config.toml
n_layer = 13
d_model = 512
n_experts = 8
experts_per_token = 1
d_expert = 448
moe_layers = [0, 1, 2, 3, 4, 5, 6, 7, 8, 9, 10, 11, 12]
routed_scale = 2.0
init_std_router = 0.0232
optimizer = "muon_variant"
grad_clip = 1.0
batch_tokens = 131072
train_tokens = 541100000
Below are experts of layer 3 (counted from 0) of a mixture-of-experts language model. Rows are named router (the router's row for the expert), up (a neuron's input weights, with its number) and show model dimensions 128-255. Each number is 200 + 30 x the weight over its row's rms, rounded and kept within 0 to 999.
Before each expert's rows: a language model's description of what the expert responds to. This comes from a sample of Wikipedia text that the model never trained on.

# expert 1
What it handles: Full stops ending sentences and opening parentheses or quotation marks, often before birth dates or titles, as in "physician (born", "2011.".
router,181,171,216,235,220,202,148,182,216,216,236,225,194,172,212,206,258,204,224,252,201,197,188,182,216,200,188,264,221,251,185,183,277,204,195,195,247,200,200,152,167,234,196,205,188,193,239,203,178,172,112,164,176,232,217,209,217,204,223,199,212,226,207,177,237,209,224,197,192,206,140,248,215,174,163,196,247,163,223,133,185,162,200,195,194,211,190,204,199,215,186,151,196,197,209,208,203,217,153,163,184,193,170,182,195,196,91,198,232,204,201,176,186,224,185,228,162,222,173,187,217,208,170,162,161,193,215,194
up51,247,214,231,161,230,197,190,202,190,209,231,210,202,199,253,124,103,203,196,180,245,164,133,267,200,181,253,226,203,198,187,201,221,170,220,180,186,182,175,219,178,191,199,180,257,207,205,191,260,207,208,204,200,168,219,197,191,181,120,181,220,177,232,252,211,153,142,169,225,146,202,215,172,202,119,199,185,208,166,207,224,229,190,216,166,255,185,223,186,188,185,249,224,186,218,199,158,185,200,213,161,187,203,201,181,204,175,195,207,202,205,188,155,192,166,205,227,166,219,214,177,165,192,228,252,201,167,177
up52,215,170,163,200,167,215,206,219,210,156,228,215,255,249,181,185,185,219,205,183,231,183,188,170,160,218,216,228,188,180,187,183,196,209,194,204,203,182,244,227,162,175,206,172,173,227,226,169,201,175,215,200,156,185,188,251,156,181,231,176,291,161,175,182,205,204,211,217,244,160,198,245,222,160,196,182,163,206,189,229,233,213,220,215,205,217,213,185,238,198,206,180,182,243,166,177,191,181,180,250,220,210,228,162,188,184,228,200,179,229,201,234,176,200,206,167,203,172,244,221,236,203,149,204,245,261,269,194
up53,188,160,221,210,254,202,189,224,193,187,255,180,231,190,169,205,203,230,239,193,232,183,239,167,224,175,188,177,159,204,123,163,177,282,210,228,211,214,202,201,250,145,166,183,187,205,209,191,176,209,246,217,216,189,142,194,167,247,211,163,205,205,224,258,196,199,197,222,147,223,246,190,189,191,162,141,198,162,130,194,228,219,213,219,235,224,173,233,192,232,188,204,187,226,185,180,136,187,181,190,192,184,244,169,159,224,154,207,194,173,205,192,198,204,220,189,228,231,138,193,184,165,149,226,221,197,196,133
up54,221,200,294,261,187,214,221,152,167,199,230,175,217,198,202,173,176,215,187,147,193,152,213,175,257,192,160,235,209,219,164,199,168,179,196,214,251,181,175,220,278,193,184,158,197,191,188,212,173,179,183,187,191,199,169,148,185,219,203,185,219,173,196,217,187,193,216,227,151,186,161,219,185,227,145,197,130,230,220,113,163,162,194,242,272,243,210,209,220,186,158,240,220,184,227,204,220,195,244,237,205,171,207,171,228,141,195,206,150,238,234,210,198,240,190,189,215,167,171,180,215,176,247,199,187,153,198,164
up55,224,182,235,244,226,244,209,217,218,220,209,162,207,178,255,197,209,181,210,190,226,182,175,213,146,242,194,233,222,167,225,228,143,176,185,207,208,184,196,194,167,159,160,148,183,158,223,229,180,189,205,209,205,177,207,131,278,207,247,190,205,246,276,200,179,169,228,187,166,205,195,220,209,140,238,277,172,238,222,189,188,181,283,178,199,199,234,164,159,207,168,228,262,199,170,183,192,161,189,200,196,220,219,188,201,277,248,173,239,217,192,197,210,192,154,208,174,185,248,180,172,215,207,166,190,179,280,182
up56,226,233,204,174,209,213,226,248,217,205,152,186,216,244,212,202,155,202,167,210,157,145,226,196,209,177,181,224,204,195,238,223,228,178,213,247,176,205,215,210,235,207,171,257,228,195,213,245,253,172,237,208,193,175,191,243,219,229,246,144,249,219,167,167,187,169,211,243,189,173,198,177,175,199,180,263,176,173,110,239,176,173,153,163,198,138,213,223,211,191,179,145,212,197,186,198,186,229,182,181,216,206,185,214,206,210,211,217,177,166,212,208,160,227,187,241,186,222,214,205,192,219,173,213,213,194,208,203
up57,166,185,190,187,234,212,217,240,168,164,199,184,160,180,210,151,227,197,159,172,234,164,211,237,158,189,210,194,173,164,226,206,180,236,267,166,214,237,185,131,155,258,261,198,248,162,225,184,242,178,201,259,190,194,199,151,235,197,130,189,174,194,224,221,211,179,158,197,194,200,159,154,160,258,176,219,223,258,258,207,171,194,158,178,186,195,189,253,227,208,156,203,218,142,203,218,248,212,188,182,228,208,185,196,213,239,196,170,181,161,213,203,230,190,202,210,214,195,229,185,237,189,176,159,261,199,198,211
up58,208,146,263,207,173,179,187,183,222,171,201,168,232,208,190,215,163,179,157,180,248,219,207,235,177,198,184,215,171,215,212,213,228,185,268,148,197,177,200,200,151,184,178,170,171,198,223,153,179,204,229,227,184,205,188,212,233,221,174,226,225,211,217,212,170,129,250,203,195,264,168,179,247,195,180,173,218,196,211,196,228,142,230,226,209,219,182,180,231,211,132,240,187,184,132,190,202,233,196,158,176,148,195,200,111,177,219,184,137,189,204,192,172,227,211,198,229,119,192,180,212,200,245,187,195,188,218,219
up59,236,238,167,159,116,200,217,271,191,229,201,163,179,160,183,172,177,196,168,167,203,196,222,167,195,218,197,238,194,165,177,250,181,244,175,200,183,209,174,191,186,176,199,204,195,250,231,191,227,192,216,204,255,253,196,213,223,186,205,133,185,180,205,207,185,234,209,171,220,245,151,175,201,174,162,163,155,143,187,165,191,228,232,163,208,190,207,176,163,121,216,205,203,156,188,226,262,172,170,161,214,251,204,194,200,187,181,209,153,190,208,241,229,217,182,253,164,219,209,209,183,226,169,243,186,197,196,210
up60,252,201,188,202,153,203,222,205,226,229,185,215,162,211,194,174,156,198,187,192,163,149,190,207,199,195,218,172,174,250,175,249,188,243,244,207,203,238,122,193,180,195,226,199,198,204,203,215,178,234,159,243,203,178,193,199,178,226,136,129,230,275,223,232,189,215,221,218,201,285,193,220,171,194,216,201,231,188,195,200,153,249,197,192,198,155,210,249,169,214,175,202,191,162,212,216,218,208,239,150,162,221,224,187,181,178,234,186,167,218,191,125,203,210,185,229,273,214,204,193,155,196,173,174,237,247,227,209
up61,150,178,218,195,244,234,215,223,196,251,193,158,165,217,173,224,199,187,189,156,179,197,146,227,183,202,199,156,207,201,174,224,228,182,200,214,164,230,197,148,131,133,203,189,230,216,266,191,211,238,190,197,177,236,226,189,219,209,172,234,144,193,172,204,208,238,143,262,222,195,200,176,169,216,184,250,221,208,182,200,183,180,169,251,225,240,234,183,195,177,154,267,216,203,219,189,166,196,140,280,243,237,220,170,193,158,213,241,201,204,185,206,167,160,175,169,254,193,207,235,182,225,182,210,194,198,199,223
up62,189,186,202,176,156,192,198,223,197,187,181,155,214,206,200,238,192,192,228,173,210,177,184,208,244,176,249,148,247,210,177,211,188,233,203,215,162,161,163,233,264,133,195,207,161,183,158,191,168,229,181,193,208,180,224,235,254,157,176,232,202,231,241,201,230,243,213,190,158,218,203,141,254,186,210,226,232,129,212,182,183,200,200,210,173,236,231,158,217,182,219,140,206,173,182,190,217,200,236,180,129,190,222,161,221,214,181,196,197,178,191,156,214,164,171,202,222,201,230,200,181,205,246,180,190,165,204,183
up63,205,178,182,186,171,209,210,216,206,266,231,220,137,216,218,165,164,155,211,205,202,247,187,240,204,160,167,241,261,131,218,271,189,213,143,165,180,243,104,198,169,219,215,213,169,172,226,204,201,205,238,198,204,174,219,234,237,195,185,176,225,130,281,242,228,179,216,150,205,182,220,209,173,229,180,180,183,221,212,231,171,205,226,163,180,194,253,234,194,186,220,164,200,181,198,211,141,202,206,171,194,190,184,170,143,177,206,166,217,175,177,263,204,159,213,167,259,190,238,186,219,174,208,209,191,219,242,176
up64,207,171,163,237,190,235,281,253,232,195,191,190,175,175,201,213,185,184,170,181,195,203,280,182,198,184,216,243,152,206,237,186,199,255,153,216,167,187,171,202,212,185,161,175,187,232,211,202,183,196,235,207,214,134,191,239,180,231,187,184,158,232,222,179,211,169,211,253,154,213,192,224,239,235,213,192,150,202,192,154,203,161,226,239,136,172,225,191,190,218,174,224,280,246,198,234,175,236,208,189,234,166,146,159,213,156,287,215,212,208,165,182,167,173,215,230,198,197,229,214,219,219,236,224,178,176,247,230
up65,192,190,215,219,198,217,207,194,196,226,216,215,159,223,154,146,170,174,152,201,222,210,200,175,182,246,209,185,215,234,166,219,216,178,194,198,188,233,150,184,249,194,229,258,248,189,221,158,193,165,257,190,202,239,158,164,224,195,211,198,213,192,178,181,167,207,204,212,133,219,199,224,189,172,187,143,204,234,221,197,223,204,170,185,142,192,203,196,219,196,180,199,234,233,277,216,211,180,170,196,192,173,251,146,180,199,190,176,148,203,142,198,197,241,165,211,250,189,215,166,219,171,162,189,193,177,187,217
up66,201,156,209,232,174,194,210,165,173,201,192,210,184,201,208,162,120,237,178,176,158,172,168,178,200,147,193,264,216,219,211,218,142,175,236,228,217,214,163,196,213,176,224,169,220,189,211,172,213,200,174,191,173,211,223,225,171,179,197,253,198,165,144,223,226,186,254,183,159,222,219,188,157,196,236,259,237,173,177,162,277,225,190,185,182,189,145,221,202,216,232,169,213,218,169,252,210,187,218,169,176,210,174,202,213,227,212,206,122,197,223,211,181,164,183,232,199,165,207,206,211,147,203,184,161,147,130,174
up67,150,269,219,185,225,213,277,187,193,197,167,177,236,249,196,211,161,223,241,189,236,248,173,152,202,210,218,208,242,173,201,189,178,262,208,187,205,224,196,214,214,181,244,212,181,224,182,234,196,200,216,230,219,171,207,238,207,178,207,186,171,239,227,172,212,249,241,172,234,243,178,181,266,138,200,191,204,177,191,225,181,174,229,181,189,192,221,197,204,155,171,181,144,167,187,267,201,174,210,172,178,194,187,236,228,155,210,232,186,249,175,209,243,206,156,138,217,132,172,182,186,167,198,182,246,226,224,147
up68,261,154,237,201,218,189,161,227,198,254,239,183,187,224,208,222,210,194,248,145,181,172,164,255,183,246,195,177,182,182,129,197,168,122,252,218,165,204,171,123,196,161,164,161,194,228,212,160,218,201,190,221,141,224,211,217,212,184,193,220,205,208,223,240,117,241,224,175,226,188,215,154,210,156,219,182,210,165,185,258,185,163,179,210,250,180,189,250,220,205,192,143,194,180,218,194,186,169,196,181,184,199,235,201,250,213,238,242,207,180,166,226,166,167,164,178,274,173,192,241,206,224,180,180,181,225,190,272
up69,237,176,165,212,180,254,184,218,213,207,204,246,180,165,154,266,236,202,209,199,216,225,172,182,174,187,164,151,182,239,156,232,175,185,206,237,157,180,230,200,215,213,224,204,158,224,188,241,218,206,178,203,165,146,181,191,166,213,236,188,221,168,119,229,115,213,227,192,228,238,223,216,127,154,189,152,205,178,218,196,143,202,196,188,165,195,172,193,208,166,240,212,190,160,214,215,189,209,189,202,202,231,200,171,218,169,203,210,239,207,193,177,229,196,232,176,185,228,238,124,195,206,210,210,179,233,217,206
up70,194,198,158,198,183,270,213,250,168,203,211,132,183,188,170,230,235,186,198,188,222,213,203,268,144,224,247,228,199,205,183,214,201,224,211,222,223,248,220,258,237,227,180,235,215,201,192,188,240,203,192,198,156,212,217,246,202,227,183,216,120,179,224,176,215,205,182,195,243,170,198,179,240,232,182,166,258,198,192,255,247,199,188,252,156,244,252,190,196,195,174,232,219,195,173,246,159,225,117,221,196,196,226,214,182,174,224,247,165,240,232,256,193,139,156,216,214,169,176,272,131,241,153,260,228,228,163,235
up71,278,170,216,228,240,230,239,206,191,222,206,198,184,180,207,263,197,258,205,149,159,169,188,227,214,164,223,178,220,204,245,222,227,184,229,249,223,212,170,160,268,227,202,192,206,146,182,197,227,130,168,178,191,191,246,192,202,240,127,160,158,184,195,219,213,166,227,201,190,182,251,106,170,203,158,198,177,174,200,184,171,177,225,217,225,150,163,170,167,158,217,210,210,205,199,243,183,199,244,207,171,228,184,212,222,176,208,185,220,207,274,156,143,202,156,192,294,162,190,206,225,200,237,203,182,158,190,263
up72,211,163,222,145,182,232,218,171,228,178,165,220,171,262,189,234,256,190,246,214,227,186,173,162,212,189,220,217,137,189,189,192,186,200,178,161,216,187,198,240,197,188,232,227,239,159,164,183,158,172,253,175,230,248,271,160,230,215,140,196,196,241,197,227,189,172,227,204,136,232,222,186,174,184,176,231,216,160,187,176,168,159,199,187,223,168,175,178,212,214,153,191,214,146,218,174,228,178,245,177,201,207,166,145,172,185,155,158,199,211,196,175,199,221,246,168,197,205,180,165,260,197,218,167,202,179,213,203
up73,172,221,225,149,183,170,193,206,150,203,265,226,229,185,193,248,197,204,222,183,175,168,237,235,215,195,192,207,149,231,164,284,185,215,164,257,195,199,207,233,228,186,225,210,180,222,256,185,179,210,211,199,199,214,197,236,205,195,208,174,243,167,102,132,161,211,184,244,151,174,196,173,176,246,181,182,202,217,194,205,157,250,193,163,239,155,188,186,221,186,226,131,239,173,209,174,217,154,187,207,191,223,226,182,238,241,186,227,192,203,195,195,173,174,146,219,191,197,232,202,169,220,199,221,205,223,182,129
up74,186,164,163,168,179,160,250,176,199,188,220,184,171,197,220,213,188,185,201,175,175,201,256,196,183,205,203,189,193,196,161,208,205,203,234,149,230,193,158,165,195,184,182,191,241,200,191,195,217,154,208,145,214,156,237,181,247,220,243,246,162,149,158,218,178,168,155,158,191,212,189,147,220,163,159,204,259,199,157,229,176,252,183,216,163,201,183,215,205,227,197,202,187,127,168,198,192,190,181,249,216,203,175,258,198,174,165,179,141,178,214,266,209,192,255,221,182,203,196,197,228,232,188,254,196,271,208,235
up75,159,188,241,127,218,210,258,173,205,207,209,204,156,194,165,197,180,178,188,204,220,182,197,172,233,178,286,192,203,212,258,182,217,218,250,210,200,195,196,221,132,173,196,202,212,223,190,218,128,185,218,152,157,224,252,217,207,265,235,175,133,180,201,252,212,168,144,162,189,216,163,208,165,180,162,203,206,200,205,161,155,235,241,122,220,267,156,140,198,207,156,183,221,236,184,197,233,252,220,187,180,171,228,209,278,191,192,217,170,157,162,246,201,214,162,216,262,170,233,197,204,182,208,178,168,181,176,175
up76,221,162,223,189,226,223,183,225,174,178,228,205,182,152,240,238,179,166,205,187,201,215,184,203,181,194,162,169,218,210,166,206,204,213,206,160,203,138,261,183,244,180,185,142,214,234,208,206,173,233,230,257,165,145,235,172,214,241,205,206,209,183,213,168,201,176,189,164,214,145,206,257,230,170,207,178,192,196,225,265,197,225,152,225,122,189,222,147,197,208,203,186,194,250,209,168,182,196,217,205,205,188,189,197,221,239,261,249,169,218,197,212,205,254,157,179,181,231,203,258,167,250,165,170,207,246,246,240
up77,221,151,181,226,173,234,152,182,183,161,268,212,199,179,206,185,188,167,223,187,189,175,204,210,182,191,188,264,249,172,247,173,216,183,199,236,206,175,213,191,120,240,171,105,225,193,194,154,181,235,201,209,145,248,167,209,196,203,241,205,189,150,181,212,216,190,216,160,256,177,183,170,181,206,204,220,144,207,235,212,220,209,154,223,173,147,167,194,249,145,205,224,165,179,210,213,230,214,206,212,183,216,212,187,208,245,137,218,207,209,179,178,243,218,207,231,232,163,212,204,261,232,211,223,156,206,191,234
up78,249,195,244,259,175,185,167,199,141,166,228,172,173,184,220,187,202,221,215,188,204,191,193,226,182,210,193,263,163,202,221,174,240,215,196,172,257,223,175,190,226,232,207,205,186,225,207,194,190,217,227,178,216,217,217,222,232,172,174,232,242,171,173,153,214,130,172,175,231,242,247,181,177,194,238,197,176,189,203,191,200,193,217,149,187,219,162,176,194,242,229,161,180,202,216,174,186,204,238,177,169,189,188,221,220,134,143,175,182,183,178,203,242,249,131,217,131,269,195,169,173,250,179,213,195,201,176,195
up79,159,166,171,213,179,257,187,216,197,222,179,139,202,233,190,197,228,157,192,125,155,235,209,236,231,233,166,192,186,189,234,244,196,238,166,241,207,163,212,208,179,172,254,232,186,166,216,239,211,241,257,180,233,213,184,185,173,156,169,176,189,243,181,206,235,206,226,153,202,193,184,252,176,157,185,229,200,218,264,244,203,230,213,199,202,202,237,220,227,195,160,189,220,239,229,172,190,201,190,191,168,192,236,204,190,195,251,227,169,214,175,180,182,217,177,162,228,215,221,193,156,161,183,200,182,267,220,198
up80,236,175,219,178,156,165,221,215,245,146,145,212,189,209,177,272,202,193,178,215,191,192,187,212,201,200,203,215,220,223,212,210,223,272,198,194,173,203,197,213,205,245,198,243,240,154,232,181,231,154,215,210,221,188,164,107,218,147,197,119,195,221,164,216,226,198,189,174,161,213,178,171,172,157,176,256,152,190,204,211,171,207,181,155,156,191,212,200,227,193,213,181,158,169,210,234,164,171,193,232,147,186,185,175,218,169,222,193,188,190,181,172,186,207,251,186,181,204,182,249,203,178,168,204,183,156,243,195
up81,174,218,169,162,224,189,228,196,199,250,253,203,188,217,175,228,202,191,144,195,237,195,190,187,190,225,221,229,220,211,166,230,152,119,250,144,187,256,186,236,244,221,217,203,136,168,210,219,199,197,258,229,216,248,187,211,195,186,223,213,259,190,111,175,203,246,192,250,200,141,164,218,192,189,179,154,174,185,166,185,207,173,133,201,169,163,208,223,251,137,214,200,200,174,238,164,208,235,255,200,210,180,220,185,216,202,189,196,205,205,226,231,221,180,178,157,209,194,203,178,217,213,176,169,227,229,136,230
up82,203,196,196,190,244,232,222,213,155,185,176,160,190,216,169,208,190,180,196,140,179,186,208,162,195,156,134,239,211,215,233,216,115,182,203,155,230,242,185,155,162,259,192,215,212,184,235,216,176,209,190,209,204,185,160,146,216,220,152,150,179,245,145,151,196,169,195,209,176,209,160,217,193,216,209,213,181,198,217,213,169,201,229,180,162,182,207,240,225,186,181,233,229,208,204,154,204,211,217,172,199,231,232,177,191,219,184,211,194,221,204,176,214,227,207,255,213,205,238,129,191,196,204,175,200,203,218,150
up83,229,216,237,184,184,189,174,129,189,188,184,178,172,206,175,236,214,195,198,161,203,176,185,200,200,220,194,205,220,202,252,276,205,181,197,200,230,218,189,221,218,218,199,166,226,174,206,234,211,207,157,192,229,254,227,193,214,153,243,147,246,187,167,169,246,140,218,193,187,190,190,216,231,270,166,235,204,210,208,169,243,151,235,197,169,183,217,160,236,198,239,173,192,169,172,236,206,188,229,197,228,153,221,188,182,240,183,247,211,232,212,241,197,153,165,243,173,138,184,185,227,212,200,160,189,140,173,181
up84,199,163,263,151,171,226,214,150,218,198,173,222,177,181,216,200,210,163,187,205,234,220,207,211,246,231,191,217,207,226,188,211,211,208,178,247,224,195,197,180,160,228,213,245,181,171,267,213,209,234,187,131,220,211,228,211,227,224,131,248,202,159,198,210,224,225,203,179,124,168,251,203,152,211,241,216,202,202,201,179,224,150,236,188,230,219,213,190,161,219,228,191,234,218,183,176,206,173,220,227,201,192,173,195,161,155,199,214,167,153,171,213,199,210,218,179,201,186,131,218,200,139,262,238,168,141,215,193
up85,219,204,167,190,174,223,192,224,228,197,236,168,150,191,159,248,202,149,200,217,205,264,175,268,199,206,202,168,227,221,152,176,211,164,183,212,211,163,153,196,213,179,200,221,196,150,232,215,188,219,245,197,193,203,151,202,183,151,197,182,175,193,152,210,155,196,161,204,148,222,178,176,185,183,195,225,158,154,236,156,203,179,182,205,241,211,141,174,231,181,200,140,181,172,144,206,247,227,226,250,202,175,199,213,211,208,211,166,245,210,160,196,231,217,177,244,196,203,233,224,209,221,265,178,199,194,185,156
up86,191,207,228,219,201,283,190,247,225,239,182,197,148,220,228,155,150,256,212,178,157,221,215,227,261,151,219,211,175,226,165,222,242,226,148,173,202,241,196,194,174,195,184,273,208,200,166,168,162,230,196,207,193,156,196,215,170,212,258,185,103,177,248,195,242,203,213,166,207,176,172,204,180,183,213,201,183,176,171,225,237,192,165,215,155,200,218,189,178,164,218,201,193,212,172,230,170,174,193,212,240,261,210,199,219,205,214,244,214,199,205,215,218,195,175,202,208,157,176,160,200,258,223,215,181,253,167,156
up87,239,198,167,146,192,225,192,172,234,246,249,163,179,215,171,169,197,212,223,225,200,196,175,209,256,197,182,208,158,182,159,217,177,147,172,198,235,121,184,166,193,202,155,200,222,195,189,162,258,191,195,239,166,164,187,166,143,201,212,167,188,151,205,181,168,194,174,208,205,264,216,165,181,139,199,183,212,214,238,211,214,200,251,230,210,167,145,177,183,152,223,207,176,181,205,172,159,240,190,174,241,200,203,201,210,205,209,229,119,195,194,245,199,169,281,207,181,212,225,236,162,212,224,261,182,214,198,174
up88,190,255,150,217,181,221,224,170,231,183,168,193,249,194,168,269,224,199,183,183,208,189,181,218,186,187,187,212,237,179,190,202,204,149,213,263,157,211,243,177,248,188,197,197,176,216,211,156,186,138,206,238,255,199,168,195,187,243,221,221,250,179,230,178,185,193,228,213,188,206,189,219,176,202,173,194,151,200,160,195,244,162,173,199,207,192,171,179,266,166,185,161,215,138,197,252,197,194,217,230,199,195,203,187,180,216,140,264,246,216,232,206,209,251,207,216,152,161,117,192,211,170,170,237,222,196,198,190
up89,158,246,206,202,195,171,190,255,209,243,230,197,213,237,192,193,180,216,161,156,219,245,196,161,202,209,217,235,203,266,161,224,239,201,211,246,209,213,226,199,179,194,243,192,184,232,154,184,174,175,151,248,213,150,209,211,188,179,254,213,182,183,230,220,254,186,178,196,162,156,151,201,228,191,202,196,176,191,209,208,234,197,208,250,161,237,157,201,233,190,205,250,201,195,194,292,169,124,181,181,203,223,191,153,221,224,148,246,208,205,174,173,216,229,213,200,196,134,202,171,165,235,150,199,220,256,217,221
up90,165,220,187,223,176,198,183,198,218,236,156,183,212,219,207,147,198,210,215,200,178,221,176,186,187,155,217,170,159,206,224,197,211,168,142,206,222,213,185,192,135,231,177,195,231,195,242,205,201,162,188,192,244,173,234,188,182,184,204,246,148,161,216,177,246,265,218,204,219,217,169,244,248,212,202,185,166,230,145,196,282,171,197,214,171,214,214,196,193,202,205,226,181,182,223,230,175,218,204,128,212,205,195,176,181,228,189,196,196,265,170,197,182,253,242,172,161,180,212,134,195,207,147,221,246,218,197,109
up91,180,162,211,241,166,228,152,198,189,244,243,221,201,150,168,240,200,211,205,221,150,193,186,213,206,170,189,230,200,174,210,190,166,236,220,203,202,182,250,182,192,197,252,240,236,227,204,226,163,172,280,219,161,190,181,236,216,195,177,204,224,187,149,254,164,198,170,169,250,252,166,195,245,199,197,181,215,187,239,229,188,218,201,211,228,208,201,201,185,154,148,227,247,246,176,194,211,215,189,212,204,261,209,165,168,218,226,211,205,254,189,128,185,171,176,163,218,215,174,216,158,241,192,170,153,220,165,203
up92,187,182,210,234,191,188,202,242,200,225,203,218,245,146,216,213,184,271,251,205,216,236,212,183,147,166,218,211,189,226,160,166,196,166,197,186,164,149,164,231,177,206,265,164,225,227,195,191,186,186,234,228,205,210,218,231,182,172,190,180,209,156,185,228,174,195,216,181,169,152,257,177,212,248,167,173,156,131,205,165,251,224,225,157,224,216,226,244,236,210,119,193,141,215,181,197,187,246,214,197,232,289,238,203,216,235,182,227,218,223,162,183,217,205,251,230,206,172,230,200,223,258,180,222,185,190,182,156
up93,188,179,145,236,136,175,193,224,198,156,217,201,215,160,199,246,197,174,241,175,213,138,183,150,203,211,152,230,186,182,215,199,202,185,166,235,207,181,207,207,223,170,158,152,185,173,174,200,177,178,246,176,232,216,139,220,139,221,200,160,214,165,257,218,223,248,188,202,157,205,181,205,216,183,210,230,155,206,166,242,228,158,235,196,169,247,212,223,213,196,238,239,231,141,167,205,159,226,162,196,225,145,178,244,175,244,193,223,212,200,197,185,206,212,206,212,197,239,205,156,185,202,179,178,240,158,191,207
up94,189,212,194,104,168,176,209,169,223,199,167,195,137,217,195,189,158,199,223,177,233,206,248,202,205,179,210,166,197,144,194,207,216,141,184,216,250,195,251,223,167,209,200,170,216,195,198,187,150,145,171,211,206,242,218,188,204,238,194,191,220,186,189,168,248,164,168,225,193,193,182,214,236,238,238,157,230,178,223,183,209,214,227,238,168,193,178,209,211,174,185,194,230,166,237,245,222,202,189,221,259,182,192,219,182,179,159,161,210,232,245,229,224,112,231,159,161,187,242,177,196,229,240,247,223,191,179,219
up95,159,120,189,219,183,160,257,218,180,223,259,144,176,193,206,191,196,185,174,219,169,161,216,194,167,183,227,192,219,218,205,266,235,213,163,203,209,160,178,202,147,144,174,262,190,186,222,220,190,158,177,209,191,232,210,229,193,210,216,229,187,217,206,160,230,272,210,220,224,191,192,183,140,158,233,213,259,190,211,242,170,229,207,207,141,227,184,210,193,178,208,219,183,153,217,231,164,249,189,219,175,119,200,211,187,177,202,233,216,130,203,199,225,166,189,227,231,210,164,181,193,150,230,250,161,217,214,190
up96,150,157,175,201,208,214,180,139,254,190,165,201,228,230,201,173,185,195,200,208,208,148,166,188,205,232,168,202,273,236,191,205,193,225,181,206,185,233,134,201,255,212,194,215,187,218,173,245,118,188,189,201,179,239,224,166,196,198,232,175,126,252,174,160,208,249,205,154,215,183,166,175,207,148,255,173,194,122,203,154,236,217,178,218,171,145,193,196,203,221,210,192,197,147,223,184,192,237,241,221,213,191,312,241,138,183,203,260,181,184,143,162,240,229,190,236,217,219,198,186,273,234,252,224,204,199,230,227
up97,210,192,157,149,177,198,213,212,222,196,215,234,168,226,181,210,250,232,233,188,135,151,251,176,272,256,275,188,186,167,217,176,163,258,192,198,179,175,184,205,108,186,221,226,225,182,218,229,236,237,216,197,245,168,181,177,159,145,158,182,232,249,222,204,202,181,140,211,166,189,212,256,200,221,229,163,193,184,205,180,209,219,196,163,200,230,231,149,141,175,215,211,222,234,241,202,151,133,169,222,187,252,181,251,262,230,210,216,249,198,232,213,179,224,179,202,212,200,215,195,190,204,172,179,228,229,177,249
up98,188,212,197,157,224,226,240,166,198,185,163,198,174,187,217,243,201,219,231,196,201,150,233,238,223,209,194,183,140,184,248,192,212,171,220,202,197,172,205,241,165,180,275,240,199,205,223,221,195,250,241,172,139,188,226,163,196,225,228,171,213,207,207,196,235,182,167,177,258,228,216,205,136,118,183,194,199,246,195,191,159,153,200,187,205,171,235,218,173,198,187,180,214,213,159,178,223,148,204,115,195,201,256,190,243,189,211,169,180,203,181,229,196,238,180,206,189,168,202,185,184,166,228,212,237,177,244,156
up99,183,206,140,200,225,183,156,198,183,233,209,168,215,226,166,197,195,258,158,239,158,207,186,187,175,256,165,215,185,191,172,215,194,149,135,188,156,222,224,229,222,181,184,179,186,213,191,237,191,254,219,247,120,199,221,192,204,205,206,184,180,222,152,185,222,213,263,164,185,203,220,184,211,244,206,226,143,237,194,205,198,219,214,190,223,144,165,238,169,202,208,178,176,166,189,180,199,241,181,153,182,174,232,211,186,156,194,252,138,140,188,208,239,168,144,230,201,241,196,194,173,198,173,244,158,194,204,172
up100,176,186,226,160,192,188,203,219,183,252,152,146,193,232,208,220,177,174,126,200,175,217,173,227,188,219,192,196,232,213,160,214,216,191,256,232,211,284,146,203,236,206,189,198,249,226,145,230,198,207,200,180,183,145,130,201,189,147,231,176,120,191,226,247,224,190,191,248,199,226,183,182,193,178,197,204,187,190,208,190,200,201,171,199,189,188,234,215,167,221,220,184,149,216,196,269,186,130,183,173,186,206,255,221,163,260,222,207,190,182,189,162,218,200,201,211,170,172,186,151,210,176,187,170,157,199,245,220
up101,184,211,140,167,215,257,185,211,209,247,170,169,179,227,136,179,206,184,210,186,166,152,204,227,242,229,196,212,253,196,203,152,191,222,177,207,190,194,169,218,168,264,197,186,183,178,173,233,180,164,236,204,187,222,210,207,231,217,174,219,230,232,185,181,137,227,242,165,197,146,191,168,216,261,168,198,209,213,193,185,205,226,244,223,216,223,177,289,188,160,195,167,238,170,204,214,263,215,224,171,158,221,239,206,201,199,184,254,244,223,151,202,254,123,234,236,160,196,198,186,228,155,194,185,144,173,139,219
up102,254,145,194,181,203,215,242,192,184,157,173,217,208,192,187,216,242,187,201,177,218,180,210,179,199,205,169,160,180,197,252,179,182,222,196,156,224,160,235,203,153,143,200,180,167,216,206,199,218,200,202,206,213,195,209,174,216,217,247,217,187,176,228,154,176,174,230,239,154,257,199,179,260,147,161,173,154,179,197,209,212,226,234,159,161,236,177,192,162,180,202,259,229,209,156,198,221,180,229,178,199,203,236,207,217,196,254,214,188,228,219,199,199,240,197,128,187,209,214,181,181,230,133,209,189,251,159,231
up103,198,116,230,168,133,216,206,197,187,185,255,211,222,180,196,172,173,154,199,169,175,226,196,198,206,198,226,166,216,199,206,200,243,191,201,205,165,145,237,188,194,172,193,217,191,187,212,211,231,209,237,174,191,185,230,228,217,189,271,249,227,213,226,161,255,186,204,162,145,222,196,181,239,192,211,220,171,197,163,224,198,210,238,244,179,218,173,191,228,200,219,154,146,231,172,201,187,158,212,225,208,168,216,230,212,172,246,182,139,273,214,234,174,190,182,192,209,182,195,183,184,207,183,183,173,234,230,247
up104,236,282,227,187,288,195,188,177,183,180,173,187,200,128,225,192,187,239,200,201,139,200,226,230,165,220,198,199,192,199,250,223,179,195,187,241,217,210,187,216,279,213,181,257,227,173,260,228,173,223,233,236,236,152,211,209,178,210,224,243,185,146,237,180,164,173,252,217,212,227,197,208,225,164,216,208,181,223,173,181,210,186,202,215,192,181,219,179,224,166,214,221,208,175,240,243,219,204,172,214,173,193,190,180,152,215,222,207,188,215,151,209,204,196,189,171,188,185,132,197,213,213,176,214,166,175,211,131
up105,159,170,194,218,216,176,204,190,253,161,242,220,267,229,192,209,213,190,235,245,169,203,186,202,190,179,239,217,187,227,187,169,186,203,203,207,256,175,225,224,221,161,173,202,222,216,225,253,130,148,199,209,185,191,168,236,194,256,241,219,155,212,196,215,197,175,195,257,223,146,187,205,132,193,179,191,215,145,162,194,208,200,252,186,220,188,197,167,160,189,190,163,189,186,165,247,205,275,123,159,210,189,216,146,172,231,182,163,218,160,196,249,216,177,162,223,202,213,227,183,206,204,212,158,221,179,184,248